{"num_hidden_layers": 9, "hidden_size": 384, "n_experts": 128, "experts_per_token": 8, "d_expert": 32, "d_shared_expert": 64, "hidden_act": "squared_leaky_relu", "moe_layers": [2, 3, 4, 5, 6, 7, 8], "router_score": "sigmoid", "normalize_top_k": true, "routed_scale": 1.0, "balance_loss": 0.00957, "balance_bias": false, "router_bias": true, "n_groups": 8, "groups_per_token": 2, "shared_expert_gate": true, "init_std_router": 0.0266, "lr_router": 0.00143, "vocab_size": 24604, "norm": "layernorm", "norm_eps": 1e-06, "tie_word_embeddings": false, "optimizer": "adamw", "learning_rate": 0.00103, "beta1": 0.9, "beta2": 0.95, "batch_tokens": [32768, 65536, 98304], "max_seq_len": 512, "train_tokens": 283300000, "max_steps": 4808, "dataset": "wikipedia_en"}
Below are experts of layer 6 (counted from 0) of a mixture-of-experts language model. Rows are named router (the router's row for the expert), up (a neuron's input weights, with its number), down (a neuron's output weights, with its number) and show model dimensions 320-383. Each number is 500 + 50 x the weight over its row's rms, rounded and kept within 0 to 999. Numbers have three digits each.
Before each expert's rows: a language model's description of what the expert responds to. This comes from a sample of Wikipedia text that the model never trained on.

# expert 32
It responds to: Table separators, place commas. Table pipes in sports results and commas between place names, such as Glasgow, Scotland and Ballroom, Chicago, with 1–3 | 1–3.
router:433604573541567434541551508466519415556541493514500463546455558353432483410534443444520540435523576540552469520488525537425477448508504553621526612454473532369513538452498500484481513578501512
up0:484633551652557531432470510538508419573538547443551545619494546451418520442527560508509555553559494465598518525578452504488471519433530563514551537490471527482509515542581488562519521459473481
down0:532508475437481493483453493439500524466538521473496516522525641521536450490577471531482437582500488489361523500488502441531500416505547519446455539443496543434507478475520470528426470488537541
up1:383467529466471497461493479448505542491475433511424436577414468404505503376510512520510550482507575562474457564547469452513499459449487517557476462550455528432391407508513482439493500525482425
down1:570559423490523533508497440478477438471605425528536584512516565520537618527399447494499494505541552503574583447437442544537473521443460570454487513560515443503546555566490482484524542508510426
up2:553489478503502484533523524549457548587536627532468580593546583486495431508562480505421443604467509373459441503557477479441432535602537574536521527543535551447596486528487553457549431497561509
down2:425602526508490476508443489460469548501446457605418551497378487523542509507456572525506556573537498436487531407459446453541477469487562426511508569510515490490590474505482548551533461518436540
up3:436510465539552419470497531446542417544509531510451579469563573462482467404419536451515537463538569526561551473517505520440459528516517452470560479490498519513482458538497518488547448474500402
down3:520428453511510372467548472513521505453553596445475436579468567490500480540625488475529429493467491500503516532550445516507524498505450479474457483530459437545538555479497526504461490546543547
up4:481615495443559450519485451486477444481470479438515515630527512499523451467496535552531561503515469497573455503382513433531518516548552497526555534525593478501442418522547452469563517496453531
down4:517518524553489526541508522569490582450667529458578392552531461537557555654494541491547482411491559472435623457553543398573431498508509545482565589515565457499513548517472413478498394534520495
up5:461393513422521538528616552524506399480537442420531474532527491411557538465437429508496381424450469455544505473456584515410425524520576515482518513515462510531515533578497464468511495497493583
down5:559446492390508430495416463502462512472532488487442560516520522422516514501505515530517516476481492591504550492404458537464504503464542439493506474596512471530484426478486427510472474494512529
up6:369559487537467464524514537481464525588512510509517567587480618540423459444586556533423514510412549379598449483535489550509473489487522448550513494424472485567477555493464538536476512436526567
down6:564483577551578459474587476401512486516509485475396510524550503445594540425453467424499549486482505498544493489533446662520485439564548481468470487430496480443451554475552431590527515385553509
up7:573494491544520590575470505471553476515452472512487605550518676386524576526491513539532570547541534492545519472520394537457533442530486562545494599501486497475505502454509472537468432476453448
down7:394520525510492401416507581541611540463438583449507537527584443554557443461540510401490483454518461553489505508497515534508518489546480553458514525541501464494445586475461494461512572562517504
up8:499498511470498387466464538550443495437460571470457534514446495488503467535483523476503463490587455489517445461487522501473406488526517528537454499469554543489495468461557549472440492550503574
down8:503569489487495492570482549533502430502561518533597466494446562438538509555402436526553556498478507402464464480442468548519509537492416489375503520450511536535508523597595464491506490466505517
up9:462552534572447587453483429473498516451501452536504580479603566510467579455458492492474592476482521583553455518529514492440397530556466465566401601494404557461486520604438493485562502456474482
down9:593493552499512434443530494489534463419474524560540478492369477478468460570493463521474425478473457466481548575526471581469589436572472544522498411597521589482483531497499576489538584547426579
up10:542507513507500491434498466527524568553575477440537567490385590499491576495501534474435451617533559480589442422567568532543508498462498519432581449536457485568455560421538478573468625524574515
down10:476481530492502512547539546534522544537443498438445414637437421422518475501617471438490420422574467546476534490507493497496530465502491582392480500571531583540544534443550522503536534601537589
up11:585425486493580550500443550504449573523427508508486572587482467488489510448586562449476513511522472445493531521517451503453457601526516523455490555458565465489410517584456514504565522437461465
down11:516495517571460423529526609536604504518419515438442577505566481457482459557566599480580459479559512460478387436491443608532507452495518458437483501475557604581483436537517599513410480456479537
up12:401514534413441532526489489536466480471542446490570468524561538378538447493433490536504485471455496504596543543480475575503539507511481502518557517478516468586562568529616435508505485505497537
down12:505429401395457472552488473580480493457485470515487434619489550489458565447563547473546515494522545568596614445530522556490497430452453494583472530502453591495490536592531526465472564518595506
up13:469410535540531486498427461548453497566634505554485460531538608513491502580476486569591518589427468445452464426487499507450531503467568500644522536513549446528558493435471435529517515408471530
down13:502509529513508529555482506468480535520548499523513503538503560468491492499520547445498402528580448466444470459457449498536464452504484613508434522457555482493475534438445502468509452554519479
up14:573550468419463512531461495474464383440529521509532426484539509426453524391514524506549578493455495580504562573492422455532395477535541544559524590559446522433506556545483352432599569486410534
down14:524436479370487499432521449486507497436496600482521453449415540502540570561532514558500509420452525595550580515429550468482565522492465461507518523433448462607521504517528416512468560539522607
up15:435508496504613514395500548610438531487604533515394504582501582481491490414487453490461519480590563510528558550566462559438418469483546451483487576558489514393543491548475451429472445485471570
down15:439480440519505448459471448483505487522563523448500438368468493541405492475563493424509507533500524544539533436532541491513434473582498609507551457555519494594523505446503570563574519494443476
up16:464514558442469481496534459498502445493607555559384431556462528448455581449447539450561535505464484485549518474532482434421524502427523516553459507436353568508553471475474512471584449551433520
down16:461472432525483514471521499452474510400569489524496459456475515495483554550436486535409497356507458477474447479555479508399552441506520450458493529469475525525571551478406485407486481482541466
up17:425494447537436635525447517508547522521463426479512566543651488481435457451490437540498449518543501555539561523454513389609433525475506534511472491506432428469540411567445584467472443458525502
down17:590506509465508421547484527502559498532395493538560607522463468445512614575500410454444420460547463467433374546529492580485604507494504462511482500471475536527461592473488505437419498511542533
up18:425563464486577458495599533551537492619504450495512532534492557475548476379467495476584601548448459362517486559518553522465535453502481483482570505441494510499520542474472477475525505520535510
down18:482484431448464457507500475508528508426582508480418511531407439396484443467423497469434520471512589486482564434473499515504459477513452523486495452496507486488522543524477571478553485560559530
up19:507556465443455497359469545485446550582571519443428528565486520547450544499484505512476482423450502541608595509491520621475450590562458458479479416568509590413425572460542586499494559475525424
down19:397564555531497419550379492437496525505489547408450423475419415507533465485548525408577508444490521498479546460520446559451530432463360501502492442425592442463448513552562463540519564465545467
up20:450613457440487475557515581445600535464494533527510514412431480438458463473414507551507658439473524529553403600481566443538488507566534555555481541594429518475512412530499468512494556504569466
down20:569545521550555440506516525535586521585529557428475470447502563493551590498443454508419514539450571505428483552523526394528496523540560454525485550451430417503499478562531463454400552534490504
up21:503526421587539529416550515474555538551548527486507448536523531498585443508455431569583512477467506429452445495507522525380440580450582533529535521508456413519485526555442500354488502500416535
down21:546496539428452405493569500463499563467527518500501481483471502442402434518546452486494510469533527485575433513541452523517555513460543511488516478586526425517374567515460513418430513469532475
up22:425466516499524494485388547465393468600569519563528512519464534418557422498506489495583579479520471529489471547486538555530516508495527591559464599503475504522476453567531504568532522432496509
down22:483481503428520451415455444504497528492461510505386522510550520479544499469495471486464556538444587517408482548566445539578522555446529462508588595429485496485441496529426402493457542499511494
up23:569567429560544495503440587514480542520555566516490422574419540419454523469563599488453596528532489504517489539672504441445525491529581557539462644437521545436455493521562446501463586497470494
down23:524593506457449543507455458531556516483433514469499540525497479573464486485493472525500506571506576465427544499588489466498484523439472451503491600497478512523444593545472456510535383469468528
up24:471495483542468465541407550544472484459522464550444456576438477451540453488497599535493493518454483602547414399546515503459456409469591555488514548396483554464469490516575509514568487510436468
down24:500567438445506401524562543409393415550650420537419481586483443484507548498451483478567500520542491472551550557432502597580561512533478616520448550583527486492517499546498462435504427485391443
up25:445538449542505492510450471558447490426524484392588491493592550478584491454549470592442474498427482542491517473464541546443404445533448514506526453472581503445463522530488473472470478469468419
down25:453519502486490465630466551521547418474410625481542548491524481556384508498551545461456498483494560422512516553549541493514494558470499539574574501495506571479450469452555478429414457487556539
up26:502498519462432523490579477449443423440474496444557517533574576567485495561505473444553441505536504530434494464439461452535453429514510478460541500474511519441489525456466527431476434395435427
down26:559411456485525544507449504569635488472431569463472491487524546557627515569619506492386471494440439525540503423512552550458520491451386580431408560465480486481414528482529570497485608471487524
up27:446508574445485565501452565640473443469416506566430432511485529461520468524450457544628522500464405439513441602527491424444556541480504440508523568450561471482485445512484508514549460493473481
down27:553508487541456529467564564517583525523486550435493533514625497524555448477549433474480451503544625623476491519558668476443531454582499552531495524495535546502529574494509485528477450528514403
up28:431507464505510543520592564559494505553485525479429446483535522484487545495506519620466526552552546518575513554565444506499469597488468440486523580462427567529483545545539557568454427526564508
down28:473521444599540435507511503450528526530509501395372461526456448468513386458583466529562444537519451512433489483513426431458499456584538452527552563537508531447447464466518483532464541435534527
up29:474428572513499444411468484475475401642550490410595521457552505446457534470518447478460444468506508540554522485411489535452482506478503516500438461462545432476566538483560563599485510483565527
down29:436518472508580518494441484554466495548548503540529470582467558419466513513532490484437612538461456484504489499420546459502562505468443474529445458451520490443488421552433529495476496525560552
up30:519586495425535434463513516559453529563450385508439534544485551536425497419489459519541529500455518551543466561502554504475477560478558472489457536386464557434498483565613441451571480516464566
down30:520452452566437450430542447467434541414571520411410430508544542505594441510545496450486490499515467572476502496599470437474439567483499519480511425479601451532570433500464414509556482415524373
up31:480414441366508490529448492458481477444462433489521454489488371490535468486454500521562500401536483487491486463538526473469543477445469532539524587580566539355491482534428523458482507506513483
down31:511462551472564547475486449506492502427599544562478584467526446524488591485549488521431443506501488433427540497547494514517524535584498441520423494591444474504557495519422373426557528497428516

# expert 18
It responds to: Word pieces and numbers. Short lowercase or capital word fragments like t, ch, ak, and numbers in table cells, often in foreign names or rosters.
router:458569551414424408492495506542482477527476588538429466495450515450427493456576407527434444458557532510419554486600509482461474484584532472525583548409494495409522562511492452503469519579500490
up0:453417457563548491573429468561461434619532476456464438518486478532555501572522574487491473458504463538405517432517513570533534513382507551476493513433511513568459451471556452517581500459482386
down0:463600510492438469563502491507423482474516449541547485526427540540485479414404453510632410500512457540562463486496495567542472526567488438570438481535368521466518520565513494535498360408442475
up1:485495482519480469507557496525582524530567457459480475501490448476581467555580454502442463457508443499548494415532569480469477494509495383397384504451473403454450543493483500516403580444556547
down1:500548514543471469516470449448490538525616511480552421446523517537427523422499529458512469484506470521499440503535544515504534433511536546531443457606541554569480527493505412519467530452408639
up2:581490487509504547534564512473503460522485445466479571491475532406559546487524459418481530500526429511454571515517463542455502545535558513592506410505497523398480496571482440542541569442499451
down2:452522546497525580496545417468502534448508489448455534522529509508472544518525406526527471543411487554588373458435552520534483445559468493586505550443558558397571415505473526501511418475493427
up3:553556477472450488482575494606533461559479560447460486494567401604502506555448500554516484527530535514487424449567491619521517532544425455509506532514484453504502487507489431484484524512478543
down3:498424491535523490489508578465510508439519459514476458482473472528581541546464490463535435379530587607496548522501477546508495501519493452413469517531528539511516521561492566491440564409495446
up4:428473560446423490473469475546550474462496570566495473451521436488543543382469485450499514475492494463448499551501515527433462527585537488513509437427539528456513510464453517465465442534543439
down4:576491475472356530482431378451556504503499504522499441446509495474483563433625495525510527485557486425489561421518433609505520531573508602454500383461496483615490454471452457421499465538490509
up5:444568478437450537483489530552492621516447405471497521409504473537595473549472483492469494593472471473543523519434551506587530528534522412525463475510487518481519501510526475506506497516573561
down5:489498471463510533546529539508453535479545503513467495468421544504506485603553456469394458523511537541446530508501536550474534541539483407514488480466386514472420504497624501434456431491441453
up6:464540434476443407501556436488492540569457562540550509481512457475519544484605494555551415458530494551450555469563589556469511558598517488506491440531480492473453542522541481460417488444510413
down6:488462503544488507473487553557499549470479638547466497502467525518565503510550535558456589501477457529568541524538506475606505563488528515469504564505537530490510451452449534456504529442473515
up7:535565481515489554461537528486526379540503546529516526517570602500535497485502475476516537474530503532469477472598466485512430546571553553475438455574466543390434457526491507421480612470557555
down7:527581522488559458508472454496494447434546468470516516481486450578417470540340448458526507457506552433519500553426473449523560494480457574543549471500563468531512442592383527514596560588494534
up8:495434488478565441523499458470446458483508503583532422477593461490467513528494525537492524552560443505454485498566452500499507478494484462483445474538568535364513516542459468439539510497571528
down8:443492435599498447470553554570425445490441494562518388492526462489433467519540556392458467517529417470508465463510473585496472493521481485545502560522509523480520494380499502515436495549482467
up9:457559484448452460478522519603457475465561571585431455522540491513534478501522533480492547500519450398518468481425458498426485479500445483424495508412434476532484444498480531438497464434417488
down9:438510496474530493441440470574439452432541473492459564515536442524530531516490446544619492535473394528565431442518522554474450508548466485538537515477483496517495537543466518494499449588550382
up10:502506484499435537469480496546460607476496363400476523605442488481596563505594532459508483531515590622476426482481451590577502485475485514446405553564516544564531475493587488447448454398478527
down10:511524567488557463501465504532561482467461600408532575517511522500510442603580401435434448428502547558474581520473510512525498529408406387489475413587488602552481524544474566461418546459584467
up11:501501438466569547418448474469530448443548445541470458520474497476486559395522513448482445495527464405528555572615437595446533613557568551486549549492558454500517378597458379437588407471469501
down11:535386381501466517513414525569434459548502467426461460529468477490509508485537443508552517525451528508571503469556534554475479593500544571495470419479522462579561448457397486563493393528564550
up12:450553608525463486573455528491562504563511558432474582445465374519517510416482479489523439481479537522487574511585504468540440499539482588501491499490449542551531496498581541581579443586491582
down12:523442543552521489526556477471439454439472592539498421566463578496447463581384437588539541472427498453467583546508508523560575501463512512449533528464552512469584436454561495473646509477532392
up13:461485500463539614509481462528434523467488577473416416571493435471444478520503604486537482539514480353558501534514438499396495484438513458564561462512501520462481503540447494497435538513460518
down13:542456538414502484483477498538489603577482532512543418533447562438530568505500460474487476487485455464394642622498560464513440476497523541534518524531558608524578481530469501468543518530501504
up14:528516546493547534510527515520544590372515560441497501424567525572578518445525483558502593503559496411391413597476463511489553409415441400498430615577552565443577535484531475475603522492487536
down14:522419505433353544480472447542460489538471463471576513503530576524548568471641624511450457467463456505511379491573513451521486439570471472455459458587489498467520490466503532504378458472475629
up15:536523521539453468564444504491406518590571532511626527520496593512539465473486572567533468520501492619478572500539403517524533447561464527522552560496500505485460539496472540567521482475511469
down15:567522474484489497507511454534510430510582484522617392520447488431516407550429421430497496537516469447488508520505530539477491535522549505484534478487538432523485546582475471493494527539490461
up16:536514564491446435423495547466489480547531516552530429505421502436396499543492544544554568551469496494568524563546489484546439608463531514585532504436481560536503442569496504536495509445497552
down16:582424495617570441528466515530350492474616423493423558562378516499477422510586502509564545519502541535549391468494521586451569495531507505509552506497559409447522419525428555454462519487397466
up17:519529517398396460492569464526474573515496546437549533473521550577516488568429430494469423528455510506475555494446468523562398593536451388461547550433521534495461476604515344546459513513533490
down17:531480489484534542524521484522476480490596569535524415408436537417602496528545433538479357498540533491500476452441536544484471497431584505472484510503509520428514475537495497504465584518513539
up18:559497663486560488482427543520384486487587501500524496558511528449548528589539451571450511517441455491543494528474488393482568578417479461455433451507486453433514488446542525573497523497459471
down18:492498492528520606449527458514484425474469390567458482447518532554457573450588514456457553496473518470518454538551470507453440485567407488481500505535403519557476550369548465477533486499434458
up19:443498489432456516529610506485472516511457498518393437469509523477580455530477451571573540470437505464477477432453517544533606532496507425510437476512507495449524470427511452509426519481490506
down19:463495466583535499457452386446468487537473597520460481468448498559436530501540509630446557430466553392502510517545457437491498437572558482529482511436549454516509547498582495420446529545580492
up20:540387486485464550497496554490499477556529475429458526509575518560455527545457563620474460424498491473466515535495410476563430546507505460474486489571454567554583561448461491537557557549531502
down20:471468548502441508435498516465470537549481537495484499495480590530513501585541435497547563442495541533444554487526487387478461534505544460615444465554479500457458507483488461468402541482475488
up21:612490546513489434417513545450522546599512586450510469534576496421510488495477550457544518555635520469446531483492459493470479490534476508501571483460473424439475517483503454456517480609544568
down21:496497558444463421468552432509483633483480473474510588575498548406454456454596510608407531444503500474475583504516482430502523531482425515573505458600471491422512369548454452463498389530502433
up22:374504488442494580475541420451530460432545424394531500540427456465446533411466432493504551471520519526464525540437555456404413508580460536491408567458530549483525515530501556429512497447425578
down22:394552587539398486504469511479419506537495544538467488526525494558419484516538519515478580551411543468401482547500451517496509443527518531525590515531481549453568537531510603375497596471425540
up23:451468498475576441482521497501513506569478424478470462535408509513570501541427574501443523549500519518520538477474457517427399579506517486533561492517500570497504472590445494587506540554499439
down23:542509487367517498487486489498547500518419576505563490517539529581416457488544597539504473490484480494478534538537511534555517552584492486456554467566573534417447504487488551435574584421517413
up24:493542368555489503521479408471560541569481465572563478528527460525492527437444528550494476596479505575552478508480591468516396555482521472596471605523504453522389515402606494503533443566467566
down24:524465470549438469524628518491520503511618570556510470584525406526552454458566435485500478512454395507520509561517435416574495579558525446500544506479420476541514521456579504491515489499472541
up25:518518499440461556459477539505471507454473535501478540451416480510510546521506511515507431563531506469553505481493493498502532466655516504462464454500549500531506512412611516528504423459423577
down25:529526471485430419527427525529440547451552364476498560499429496489500503491532562529619497493530492583440472457448486442497485492456543563502569470442469498513515446505481566483564498460447372
up26:412497578490524462537515564530446509472474422453490596500599496527501549584545467563476471566558512457430402503500434628516543450425478465512407491620478461563530476555512499414456566408484537
down26:489436549467527495505411521520404520446417489499556581595484451551469550582578541503492640542524514456430511465483453471533476439534501519491577541574515493438548533507439525537574430541476607
up27:490517507483480500466564440405509531463560578472508499509557462535571498475568405539503499580615544476459534504478444479506523426425562428538390508520456570600443504498502520462511513465525530
down27:545446413445472467418484477438539462536474524482470479563463505664545564588540523491507456478451429517490531517519528443478501506591483491568471475536505490559557459489491405567411408485543484
up28:499474534409607623450450486490513489539525431504510499599514504487459523413438463513528495563487480520478408457603500557497468562535470504500510566503467550555586469556465445595588544523561538
down28:572461496472514491577492552532558543511425446437437426644491452550356633488471359534518439548471550483528480464468527541511479529498482591575486439525460478533454488510425490527564451609568475
up29:458419537453560529530558445441561567483550425496453507465434508451580470542602446511498489592504502535524463426473478559569429611477576433438530457507412566464433489454524488372440510490446473
down29:467554570535584454485501502433441503538443449443513452410494521446487485453502476487512517557536596548556485575583488448436460465428542539523533443487486480380468495479503412496437481533504483
up30:613550536437499424497506468523481515463608577554515482559597474490437497457518451475500554490468512407501554498444473438509425466413564508541484562559463434524473548489480456472536563483561542
down30:472469506516507421523426503510465502472503496484491489542477505549472545523497485481534486505468463451437555536453426475386456506497481500515519450490424404500516492503466544492552515602612467
up31:415496501559505486534487583542495471539433515501491540503484533546499521481517475476505516480589501455499460572456429443531503532523505449514511511479529518460598442468514463399541513419480580
down31:490543547440489487594445604552526458470423496492520586452364462573458476571476508507543536596559545544414525484455536539538469486457553486498515439465473555415510481532471537486605538571493566

# expert 22
It responds to: Mixed short pieces. Mostly word-initial letters or numerals after the, to, in or of, e.g. n-ascent, y-east, 2 km, 16-23; little else shared.
router:375456579478513426509495509495546539513530547611445473481328561489488454494536523545491483398387590511484497489583472574480451467496576486608510507545452499487514471506401477527444430581518460
up0:452689524385503542545486542487480488539521493443482519466458455514393489459481556516477530446481534550587518527501510426550489469505557549548547460510406468462563502526492500514455474513516558
down0:523546517528526493584494510471472428455582508539528479556471519454498504591455449503480515477460469551464413479448571472453557544559553473485555426528551455441578523524506448498523493424547514
up1:519539533530481545484464514544517425499473520496506585514592500549516580477547509496536469517510591509478479406632443597515425575442487467475429441528525475518457501456526449451461426399422481
down1:493491508516464443470490626543507419483533542473534509476532484578544462525554446524586484450500512562585510559487490401490442498498506527505530551487512398519439550572493507409500426601545524
up2:393482599527496501459554468539480486480505553425525508424496543528493427410510466512472442452518500442550447499507516542556488633531560491485454488433556505519492351527496534426468609427485500
down2:392476511532476534570508566527510527466537562530546500466418460566495516490449532421549542437522540443361380510411356464477495520561460505572468539551474460471444498602461468421558517504473538
up3:525538550490561539458481495553454574425531430428511593467529522552498533351575502552462447419521488490541502556470536504568595511503489456466438529509485532406466486501440561537549505484366454
down3:499477468464416543465557563588410427474447587474593424491614506619501497468516504493532528499496536431476434439470503515533573411455455476433402452461507417451549504533430477485491431366564529
up4:445567548449522501507533458468626523502491407562422514517501427524466525457504526477558513446499509441496504502541457565427435530525462508474477530519420475515486489499479412484539543465503571
down4:543436500519478448505620469512556509500470517472552489412508579534464439626525454521487447534489424473484574541416594510537482550550575521415501539516482511425490588496523531418568448521604540
up5:398523539480550511615508575430565472535548498503489434467488502515622550400470543438476491492511455452515510538516536652461484514448563487524566540461580504528465511482462533539422492482399446
down5:419533588506503434509491455498529485557597555533527555526491481467446465473458414491555515499501482467521478565454587444476405420498483568464385373555482471466475493493511529506533494500476548
up6:488602423479558523455567428544426542501579562525494586556534552492487491553469497566526415488519427440541551579486440488437419548475560478363410542523493483534441554536454466500470495527543515
down6:524452526430475510438417549540504476524578529447454520546529452558440536586528534522517486477475502466480478426535443545523464481517415452514502505438512510349553421499524498468505557453452448
up7:445514575490531579526570407454447494556457526385503526533514536515474463540517505526460467559545420474570508440547508512517525439418502478414454548510453502521368513354511565510488479524501521
down7:481470548487524396508479405534506463531539567573517409528485498537474377477558515505499389493492514545508528533524499460503500462538569492446442526552604425491442508457551488554462519531569560
up8:392538492401500493512534510505495465418483537541531484473496476498546519454486619518557565434316414496527427541478462451421510466505512568489472480515526553541443474504570480501471525540552517
down8:491552588561501509441474462471593466535580472495491498483530432436470529485661503550458389440483422581477511467464557488486567423490498427491472457515502353560475459477564488441423568497446415
up9:502599404471451458545512435524533563436380525445523487437540506525522551453446566477540542607484470463523471461577459577502509467563526514509607517475447529423485538456522506455588461504512531
down9:603494560540477495449474414502473502495551502590482509552546408462485426531557497629480503489530532436550487403586531494548458431529516582492509498491465441572478520494425536519422495579517496
up10:573450496514454490526558451494503417551502549483399499519559467470493436425577500463507514457499487521485504512461515566403459592458542575493563486443574494475482472564569526482547530566523465
down10:462431583381493529419555468510521471460545553433427551536486499572508544522544496570492524506458507521528530529535513530494471442542570501502478409540387448453543468489516477536539443387482504
up11:538509493425406561555430453473530513500484482543496608586497446506550487480541578542522460555517519525472559531539564466594503557499512500514488504599445448488529538470435435490435487458488552
down11:597517557474496452506528431482512582482449458516510547529532449438549586529459471453531516473538522546541511571525626460473519532483522456519471462516488487529545539455453494503536495477448498
up12:456431468505524501524518497504519503654526520373422441515464508527538462547511458603501453572410547493534516455462407453495429537505535428584431484464464426485542371507548528539410530487586497
down12:536519576453500388495604572511474545479480597590517503386517514457455528473577496392546502471600561490365473547508481501542503462430489506516537516574406563486384497507452519524399531480497519
up13:410491501510535447552484505541394493552457497403505520451557440631517451552447544565430459518448424419533442446546470489531451545490363552584464601527536539477521553537604487545488535540531603
down13:481520510567501467492503567534452536508497528451459540512483545467536406537480423438555648468461571551540494423587554537462440587476448452538512482455534502511458547500430493583468555546511507
up14:440555451446553507547399422477450429476597500545503501495496499457541563457461518423505453500428420406511485449618373673585491499481506576477496583562455528481505478592421480419454561515411402
down14:523434452515444470467579500499536528606473468546460440567584450495488451447557534494441484560449511472611568466464483564492461511554510543436527475477552399572532587445530498455483547493540468
up15:586447454525524450522456542438592494425542450452513493444575477501572604547464469610463542378505551414513400572446438526467481541514492502513507478513427471528468503594477430474458486452435487
down15:477507562525531473505509510488542434507512507399482531506490424468481418543492479509511510495468440580477490459562503402540460450515511472538528519546532401445474458502575487553466610477505542
up16:469566460574530478454478500522456476558471511401511513551546538530540496449510581572532442608488518496557599526552446546428450536486564476534439556514436446589464517472494513393500530419468588
down16:529542519491435450485542513521477577510493527480483580469542515426485406561380471470552461536586518513578592486466423508497476445486463475574541529568410495486495561471444523456565533487528516
up17:451477481551519510554405521463464485484644446533498473469469503578529510455431514564428446548533533453528531490483483481473443478455477521582524382482484488630488470519483410577484474509474504
down17:638492474435534462505469579601461587382548554496479536474389442452526508515480399578478554404549510496430537658452524470523527548447492528488568485505451517495592514483474509518496482469552427
up18:480578518474479511501453527543548493515507560449470580524571505483521549428528450488468546590415527485487525529450470495509474599460505593628461570552545538428438544463468476516492535507569517
down18:446597487518688558507484459431634451448543557459443481502491542546405589476529460478491407509485604565525597506516556488498451459497454498621504418472479411468583504521557472447563596500496421
up19:472525423500462521425511409590539468537541444544476440474487462626473556512441432504568540440489555449447500466552513524477509473486442562561525406570450480363486571517507501509459566483467445
down19:455460486455523469492475540491511616442492411496488557486480602511555487609497513510499524561463458469370549479476584444555535441568445442509509564427507510485435502452482521430437400459523605
up20:410502464509411461548412472450540444557512411504545470481489489590512505502510512546486502520504477558562462455551480542480558466457612486482470523517447480566498531436457447505492452472518504
down20:509541525524500489490554512541556480531416548550500477518449469466468451575482520504502482454471479474475596467399536400480556468488536481514466484467353566584551479508481458463474479608448526
up21:499534515461537554596496568522556370553493547500445545485422465526444471485488510497521559552466453505425353538495513559595538451482545479533476473468538556483473418538523520554488454466489535
down21:594477521536636424441436596608498489499506519463482475444502438506543516582519440460541569549455536504418534497487565534480533489477501443494524392540502469514539526442444499490515489436543490
up22:507524479518501504587508508496530494500449493454532514540510511557577547488464592479488549521505546454520413503447567562502469514563517524465450509526489561460398524523532480536497506486497520
down22:582492598571539522512433539433523540415494477456445429512515481556406522535542535557546565600545497535393461504507523485525617434481468523522539432537532434402483503508507446502377426500483441
up23:456519519462396481568517543585586493544393458554466452514473460572450528513602510562553598499546420517416547459499545482522537450530466496461429471445332584511504477426539476528526470540479531
down23:498518481501524432520475527581521544408612447493522478438524487538476533472543617508504506588539523526464505544463533556488582508444400494513489468478448557587458538508494481420478344519612424
up24:488491503570388440473490564461411541493427557433500517469405526442482460590473542518435455569450527473445537424505600525504578545541479515437496523485452542416456447447520509572486499526513508
down24:477506482444536465601611467487474493483583504520397462509538499612562548449540430506436470575575507505583495434576555604463451487596529511507536492505447486511491457514533467583464527380500460
up25:578477482587526455597396566439529519480583508496535523565510602563516567524592607545386513539434610451491493378503417565493513484485535500503571392473456457541463451590482467457461481474538470
down25:528490497456465569563530544490546523463446487569416487600456499476523543478518534597498491518484452520587526491567495536451488514495533527530601490501455527511498485474459529499405525476500422
up26:486546458468515479476447541530470466646533537456492517457574582511502495502468559451518418508540445456452435428534456540510524462538521492445460497531496556511526595529504408479513543456593469
down26:463486519497498499501499467558548581497460510522522445401455539415480499516447473552418476415423503378514466539533461517469483495479523432476449528414454496584503522574484549481524487594555552
up27:472491404472548550403500495485412499581425445463555499471419508441496547485456523525529560498447575548578552466441451428593547497458539454507512507573503497518577408575487502479432501442572439
down27:529476595468501481548512536513483502557498508605527555516525438588470440524582550536451394570480464493474473500481488505566474578537505487474487571541483525569418497506577455514521564492522542
up28:411584480596519535443510481473468512490521522542467507506556420528575604428554553492541490438466536524425520443510515486474544504397527452497406565494469541439495518459524500441449467483529478
down28:465545547546507505484538573622475613525481514514543524622516530550459464443505515469512482430470517444464442484464472481436547494499501461525437482513486483552469474603522496519547383524473476
up29:518520475476451550469398437556527493507460449343479602543537546534530568478433495443524459454488522560586420477547574473522459498439478564443464452541444496488542527471567513582447566510497591
down29:431446516526480582517455519450423459579438440532443524571582489397447435526548461540506549428444488525560586517525527511408471513491599486406546543467504460488485530369467443464526526577419526
up30:436476361548495469451572486546456513597444488434500542529523511507425582532483581529453499532550525492536503525465490531514439595499475465513415616490522488438526504540519519458491503429551559
down30:523494541552476510412489535478519589504487471436417428449458551476544545581515480462503536535452605403483505519459577562548540448542440493517579501413517492477540528512443544470529559489481481
up31:467509532462539458387460481508454502511512503441515464519536481534384495592482524498424551487536497586544461538538500535435519535494459487500462541516508456511445484503450498511508465517542513
down31:495587501552429486506510480470547474496448529456464464584442521486409544524534519478584548628468479562538576484499628465557501417504528550505465425513538479402414480446543582532599470493555481